python train.py --n_layer=9 --d_model=384 --n_experts=24 --experts_per_token=2 --d_expert=160 --d_shared_expert=256 --activation="swiglu" --moe_layers=[0, 1, 2, 3, 4, 5, 6, 7, 8] --router_score="softmax" --normalize_top_k=false --routed_scale=3.48 --balance_loss=0.00687 --balance_bias=false --router_z_loss=0.001 --init_std_router=0.0151 --lr_router=0.000338 --vocab_size=16384 --norm="layernorm" --norm_eps=1e-05 --tie_embeddings=false --optimizer="soap_variant" --lr=0.0052 --beta1=0.95 --beta2=0.95 --batch_tokens=32768 --seq_len=1024 --train_tokens=266600000 --steps=8136 --dataset="wikipedia_en"
Below are experts of layer 3 (counted from 0) of a mixture-of-experts language model. Rows are named router (the router's row for the expert), gate (a neuron's input weights, with its number), up (a neuron's input weights, with its number) and show model dimensions 0-95. Each number is 200 + 30 x the weight over its row's rms, rounded and kept within 0 to 999.
After each expert's rows: "mostly gets" lists some tokens that are sent to it at least half of the time. This comes from a sample of Wikipedia text that the model never trained on.

# expert 16
router,199,225,189,204,239,185,191,172,245,236,219,217,283,164,235,285,200,134,192,165,151,212,169,226,194,254,182,206,193,206,197,173,196,207,133,188,163,216,129,211,186,198,252,180,168,266,199,179,171,205,192,194,212,224,187,152,226,197,204,201,176,172,213,211,269,226,199,206,228,221,200,195,208,187,195,175,186,177,214,251,180,164,171,204,184,215,176,217,180,199,206,171,197,164,262,247
gate0,254,211,199,227,217,199,233,253,220,160,232,171,199,243,218,149,181,200,237,191,214,198,191,196,204,178,170,187,172,237,188,198,204,189,173,208,163,191,137,162,217,154,232,210,186,213,195,262,178,197,210,217,198,201,180,208,164,197,156,179,200,259,207,258,179,167,192,232,187,200,193,223,225,206,238,164,220,260,175,181,172,250,205,199,165,172,198,197,220,181,215,222,187,208,278,230
up0,207,178,176,230,227,235,223,237,195,184,211,198,239,240,252,270,124,202,181,208,280,207,240,173,156,189,153,155,162,248,210,219,199,173,214,263,211,191,108,172,183,228,201,203,197,219,198,227,241,223,198,233,215,191,245,213,149,220,200,226,198,198,190,204,211,201,209,200,162,157,236,204,223,193,220,199,191,178,220,219,169,245,192,202,158,210,298,215,210,170,153,185,202,219,234,211
mostly gets: "abad", "ić", "ville", "sson", "ski", "ington"

# expert 7
router,189,211,247,223,245,273,167,188,210,185,214,217,228,249,185,238,213,162,170,174,158,268,243,226,200,211,185,199,240,223,225,200,242,205,142,220,174,228,201,230,181,166,210,180,162,224,187,136,205,159,186,209,199,159,164,153,206,233,185,179,211,192,215,213,196,204,222,205,245,214,191,168,204,214,188,180,195,170,180,262,265,216,205,249,205,183,175,228,183,253,187,195,183,178,204,222
gate0,156,196,149,212,210,195,236,183,214,299,169,150,241,134,225,216,207,212,215,238,208,221,226,191,184,245,190,184,208,163,167,153,224,217,182,206,187,120,185,217,190,154,143,173,189,186,229,226,219,230,230,199,218,257,168,159,168,219,176,211,247,182,273,211,238,249,198,164,223,190,156,222,227,222,232,177,189,143,206,236,188,210,230,181,173,175,199,203,215,176,199,239,211,216,191,243
up0,249,150,197,279,119,216,271,118,148,217,187,273,188,173,168,231,230,217,194,198,198,170,240,171,219,196,184,186,208,187,207,159,272,164,222,204,192,151,198,195,202,211,207,199,220,238,212,237,242,197,230,131,198,162,209,168,192,206,262,194,130,199,250,192,190,193,218,239,154,190,178,188,214,211,221,197,199,224,243,229,157,221,196,245,191,242,187,192,185,168,189,162,217,174,201,197
mostly gets: ", and", "),", ", the", "a,", ", but", ", a"

# expert 1
router,205,264,172,210,254,210,191,221,233,197,218,191,196,241,191,196,236,200,169,247,174,198,208,232,190,214,187,182,128,178,244,184,242,214,167,208,168,239,187,217,189,211,236,192,172,216,191,176,211,158,214,182,188,220,160,151,224,218,189,169,178,135,207,155,223,167,283,260,226,212,164,156,178,231,130,218,204,172,171,192,215,201,180,203,190,214,196,242,161,202,191,219,166,176,237,217
gate0,135,230,196,217,253,213,200,259,262,237,166,220,191,228,186,212,166,175,137,243,206,197,238,202,196,214,193,215,168,200,173,249,230,157,177,197,259,201,198,170,269,231,179,211,207,215,221,245,201,183,195,269,233,162,218,239,233,197,170,188,222,193,186,160,174,204,183,257,204,189,203,197,222,204,187,211,158,218,170,207,192,197,205,203,237,246,186,218,205,191,231,254,185,182,194,166
up0,219,186,226,160,200,106,176,198,213,217,188,140,209,177,216,230,163,217,175,162,217,234,210,187,179,210,194,219,204,193,256,238,216,193,195,244,225,257,191,197,225,207,195,225,202,211,153,236,197,209,199,206,220,202,217,225,213,180,229,211,187,180,168,201,269,241,219,199,237,189,193,216,149,188,218,187,216,270,176,165,263,198,146,229,201,194,196,191,241,252,183,235,119,209,203,124
mostly gets: " for", " with", " of", " had", "ed by", "ed the"

# expert 13
router,186,202,207,200,226,235,181,231,235,222,226,218,197,239,219,199,216,196,149,206,175,185,210,231,138,208,161,225,145,186,195,169,234,196,163,199,168,207,190,163,179,199,220,206,162,205,137,180,179,153,125,189,197,216,198,173,226,217,152,184,185,166,227,167,233,213,237,241,217,219,208,132,179,200,217,187,125,157,192,220,193,182,213,175,198,257,212,215,180,274,201,184,150,190,233,221
gate0,191,186,179,214,233,161,215,217,201,208,169,146,191,204,154,207,171,161,196,198,208,142,200,176,225,230,220,126,193,209,229,236,210,234,188,180,190,188,167,155,199,248,230,202,136,215,200,196,212,160,162,156,232,185,164,197,168,205,160,215,182,122,185,144,148,205,164,199,205,161,205,172,232,226,190,237,196,220,127,174,161,176,191,191,226,166,228,223,243,239,251,162,207,267,234,183
up0,224,186,205,186,227,156,218,179,195,202,196,181,227,207,205,197,203,160,176,168,228,187,193,157,249,238,220,186,227,165,180,208,214,132,198,225,195,221,241,217,180,197,236,215,179,201,188,208,209,189,189,195,206,234,176,185,208,203,174,257,235,172,199,205,198,150,201,133,201,166,151,211,184,220,203,214,198,165,168,198,169,160,177,202,226,216,161,135,259,169,206,204,205,218,226,200
mostly gets: " who", ", which", " that", " which", " they", "s that"

# expert 12
router,187,199,213,248,220,213,178,185,205,184,233,190,262,165,219,229,236,185,175,189,190,238,285,256,162,226,161,232,220,174,196,213,249,227,193,187,167,205,170,185,184,184,221,116,198,195,216,216,149,229,193,161,175,237,190,196,210,171,205,141,216,204,210,193,237,183,215,226,217,260,146,162,204,202,173,187,200,174,229,157,196,178,189,201,225,205,154,181,185,165,206,237,154,171,198,228
gate0,218,201,266,233,216,203,191,210,197,169,203,207,209,164,191,196,248,214,148,221,215,188,235,210,173,210,198,263,209,164,183,188,214,207,169,143,155,209,201,200,197,183,201,152,188,203,182,206,218,229,175,259,201,207,199,211,135,183,152,195,179,189,180,198,213,207,144,185,208,231,241,235,232,195,179,197,261,182,246,144,163,161,195,177,219,179,219,206,175,173,227,207,211,166,175,230
up0,200,193,186,151,179,186,239,169,140,186,205,213,202,199,221,177,212,174,213,218,110,178,194,199,251,186,214,248,208,194,221,225,213,206,213,240,209,211,167,233,189,186,191,172,185,183,181,184,169,164,179,177,210,252,206,214,223,177,208,202,172,249,231,171,210,226,249,202,202,191,193,172,117,179,240,128,166,174,187,222,228,173,160,229,177,221,240,248,262,208,213,187,210,175,206,198
mostly gets: "erbaijan", "rizona", "hio", "ruth", "umar", "ait"

# expert 3
router,179,191,229,184,223,234,115,224,208,187,256,197,203,230,245,234,208,194,166,228,200,234,201,218,147,235,188,272,167,223,220,198,233,249,167,277,172,273,181,207,189,159,250,189,157,198,164,163,173,164,192,191,199,251,192,177,207,220,195,177,208,172,217,205,210,202,249,226,243,214,168,179,178,207,171,178,194,171,207,207,226,189,240,220,209,207,167,197,199,211,190,187,134,182,243,230
gate0,177,178,178,193,209,231,242,124,199,229,230,196,202,238,158,190,192,246,236,147,211,209,233,232,186,215,233,233,194,191,210,209,246,158,232,172,241,181,240,197,195,213,186,232,186,240,218,159,219,239,185,224,203,184,188,217,195,200,167,194,180,204,227,197,195,202,207,208,164,245,220,226,201,205,208,191,198,215,182,176,189,209,264,156,217,187,177,171,220,194,197,220,220,245,158,160
up0,182,199,195,142,219,203,202,193,215,195,191,191,140,171,201,184,161,200,188,238,192,201,249,226,259,228,260,214,266,175,199,199,196,224,186,215,209,223,170,207,191,200,146,205,207,194,173,191,230,219,154,224,214,203,191,252,166,230,199,178,226,208,195,197,252,168,132,148,198,138,202,162,220,154,199,166,171,143,181,180,258,232,223,194,196,186,196,162,199,206,209,202,239,218,158,208
mostly gets: " died", " ins", "i | ", " learn", " natural", " / ("

# expert 23
router,186,189,261,233,201,186,179,211,198,199,222,198,209,194,206,205,189,195,182,223,135,198,238,241,166,217,195,209,189,172,240,161,211,203,215,221,159,229,162,209,177,166,187,172,169,218,194,218,219,156,198,171,161,224,176,196,207,249,154,165,190,177,299,170,183,223,159,202,231,231,199,191,219,180,163,206,254,167,194,212,209,173,253,239,236,197,203,218,173,222,257,268,172,198,205,242
gate0,155,172,208,206,266,198,155,222,195,160,157,104,189,199,205,200,186,175,230,216,209,217,258,212,202,204,194,226,184,200,193,151,206,196,241,159,170,205,164,253,200,172,218,203,233,233,135,117,176,242,188,121,201,225,203,162,117,153,189,195,204,176,254,183,246,238,172,203,208,177,188,191,162,184,177,228,214,182,180,171,172,230,203,148,187,214,162,173,190,190,229,196,150,247,197,165
up0,192,201,204,181,207,172,207,232,202,187,200,163,188,197,230,194,164,213,230,145,203,208,151,216,220,163,148,194,201,229,194,189,238,205,213,201,169,158,174,160,180,231,223,191,199,162,209,168,191,192,169,192,264,201,214,225,211,247,166,188,207,245,170,172,181,238,206,176,204,158,184,208,244,225,162,199,175,164,166,210,159,172,136,239,204,177,227,190,173,220,194,200,213,188,187,188
mostly gets: " While", " red", " Jean", "- John", " Holy", "outhern"

# expert 0
router,206,257,195,239,237,241,155,202,213,215,227,212,187,249,194,190,219,134,183,170,135,187,238,247,168,226,165,221,131,221,238,177,262,218,172,213,201,201,193,149,168,208,168,175,151,244,190,174,177,191,175,207,164,215,180,177,241,201,195,201,205,172,251,146,271,219,225,240,211,214,199,157,156,226,183,200,205,170,170,190,274,175,192,208,165,225,177,173,196,247,204,237,182,194,191,230
gate0,245,204,211,157,180,216,219,217,222,256,203,228,216,209,260,215,209,178,202,210,153,210,183,209,217,185,140,186,154,148,192,201,182,213,136,184,201,188,177,129,261,213,216,235,191,199,198,187,195,166,171,206,213,209,204,169,171,183,196,238,199,212,155,180,161,247,227,173,201,169,205,150,216,188,149,224,225,238,160,238,205,173,236,165,170,204,210,221,172,213,221,201,213,189,177,224
up0,211,225,193,221,230,226,169,210,220,177,219,182,215,202,223,214,180,196,231,192,156,217,171,209,241,200,221,224,211,201,206,190,241,225,179,153,190,155,166,198,185,158,240,236,185,219,188,202,174,202,221,217,235,205,173,277,184,208,127,226,220,195,127,148,200,232,207,223,192,199,201,168,203,196,213,166,213,200,208,190,236,211,201,207,223,226,163,209,222,150,122,204,225,204,143,232
mostly gets: " of the", "The", "'s", " The", " the", " in the"

# expert 11
router,167,217,242,248,212,177,202,207,258,226,234,232,231,179,224,235,190,173,201,220,135,206,198,227,167,252,155,171,208,235,207,202,198,230,185,194,221,194,129,176,210,147,250,196,185,216,190,183,163,213,175,160,186,211,154,168,231,212,169,183,233,172,201,179,210,191,230,205,223,207,174,180,217,170,197,205,214,163,195,228,231,179,242,239,222,197,205,187,167,184,180,256,186,197,236,273
gate0,195,205,226,95,179,185,271,210,225,200,196,191,205,212,222,217,162,203,233,216,176,196,210,200,174,176,161,194,178,238,140,242,177,169,172,187,217,154,191,225,197,223,195,188,241,189,186,203,181,161,151,190,233,185,172,126,210,193,216,200,172,202,175,219,192,216,306,179,239,201,226,247,216,256,181,205,135,202,160,218,218,186,204,206,216,191,215,178,238,180,219,199,177,201,212,187
up0,207,195,191,189,249,191,202,207,255,202,181,209,198,224,222,243,201,234,199,227,215,162,193,189,186,157,214,195,254,199,198,200,195,156,203,175,193,224,196,218,231,195,229,197,203,170,248,171,260,186,205,278,155,207,220,191,167,199,203,222,130,164,187,179,185,194,183,172,192,209,209,202,187,159,192,243,231,179,243,177,244,211,179,210,258,204,186,169,192,141,200,235,205,230,200,141
mostly gets: " Pradesh", "erbaijan", "weight", "burn", " Vegas", "wall"

# expert 9
router,156,177,174,224,232,183,228,172,271,208,219,187,229,192,229,233,202,189,172,195,167,195,184,269,184,213,96,244,166,187,217,144,219,204,178,204,186,184,181,198,185,183,167,207,171,238,200,228,195,178,193,168,170,226,202,191,217,199,204,160,262,183,191,197,214,191,196,285,244,220,149,177,197,247,150,208,196,132,218,204,201,115,190,246,211,193,161,174,200,201,183,213,150,167,194,183
gate0,157,219,215,185,241,202,271,208,233,164,184,164,175,221,310,199,203,207,194,274,221,215,165,222,206,181,200,160,230,229,198,156,202,183,164,168,237,140,135,203,223,213,147,224,246,205,203,217,209,171,195,189,162,226,187,188,164,247,182,193,200,202,183,222,180,192,185,211,205,240,265,209,218,250,199,203,202,218,201,222,196,219,199,201,205,204,215,138,160,249,152,245,189,200,144,155
up0,266,182,228,158,203,186,195,212,260,145,193,195,180,152,146,216,179,175,197,260,202,177,178,198,207,261,236,176,162,190,258,218,207,202,200,195,175,214,225,208,203,191,195,208,116,229,204,223,165,170,201,176,208,209,166,187,186,236,147,238,249,215,201,221,142,199,224,170,159,168,182,200,166,152,201,223,198,176,210,236,205,196,218,159,226,198,182,183,170,211,293,179,224,199,231,188
mostly gets: "bit", "ript", "ination", "ator", "aker", "ular"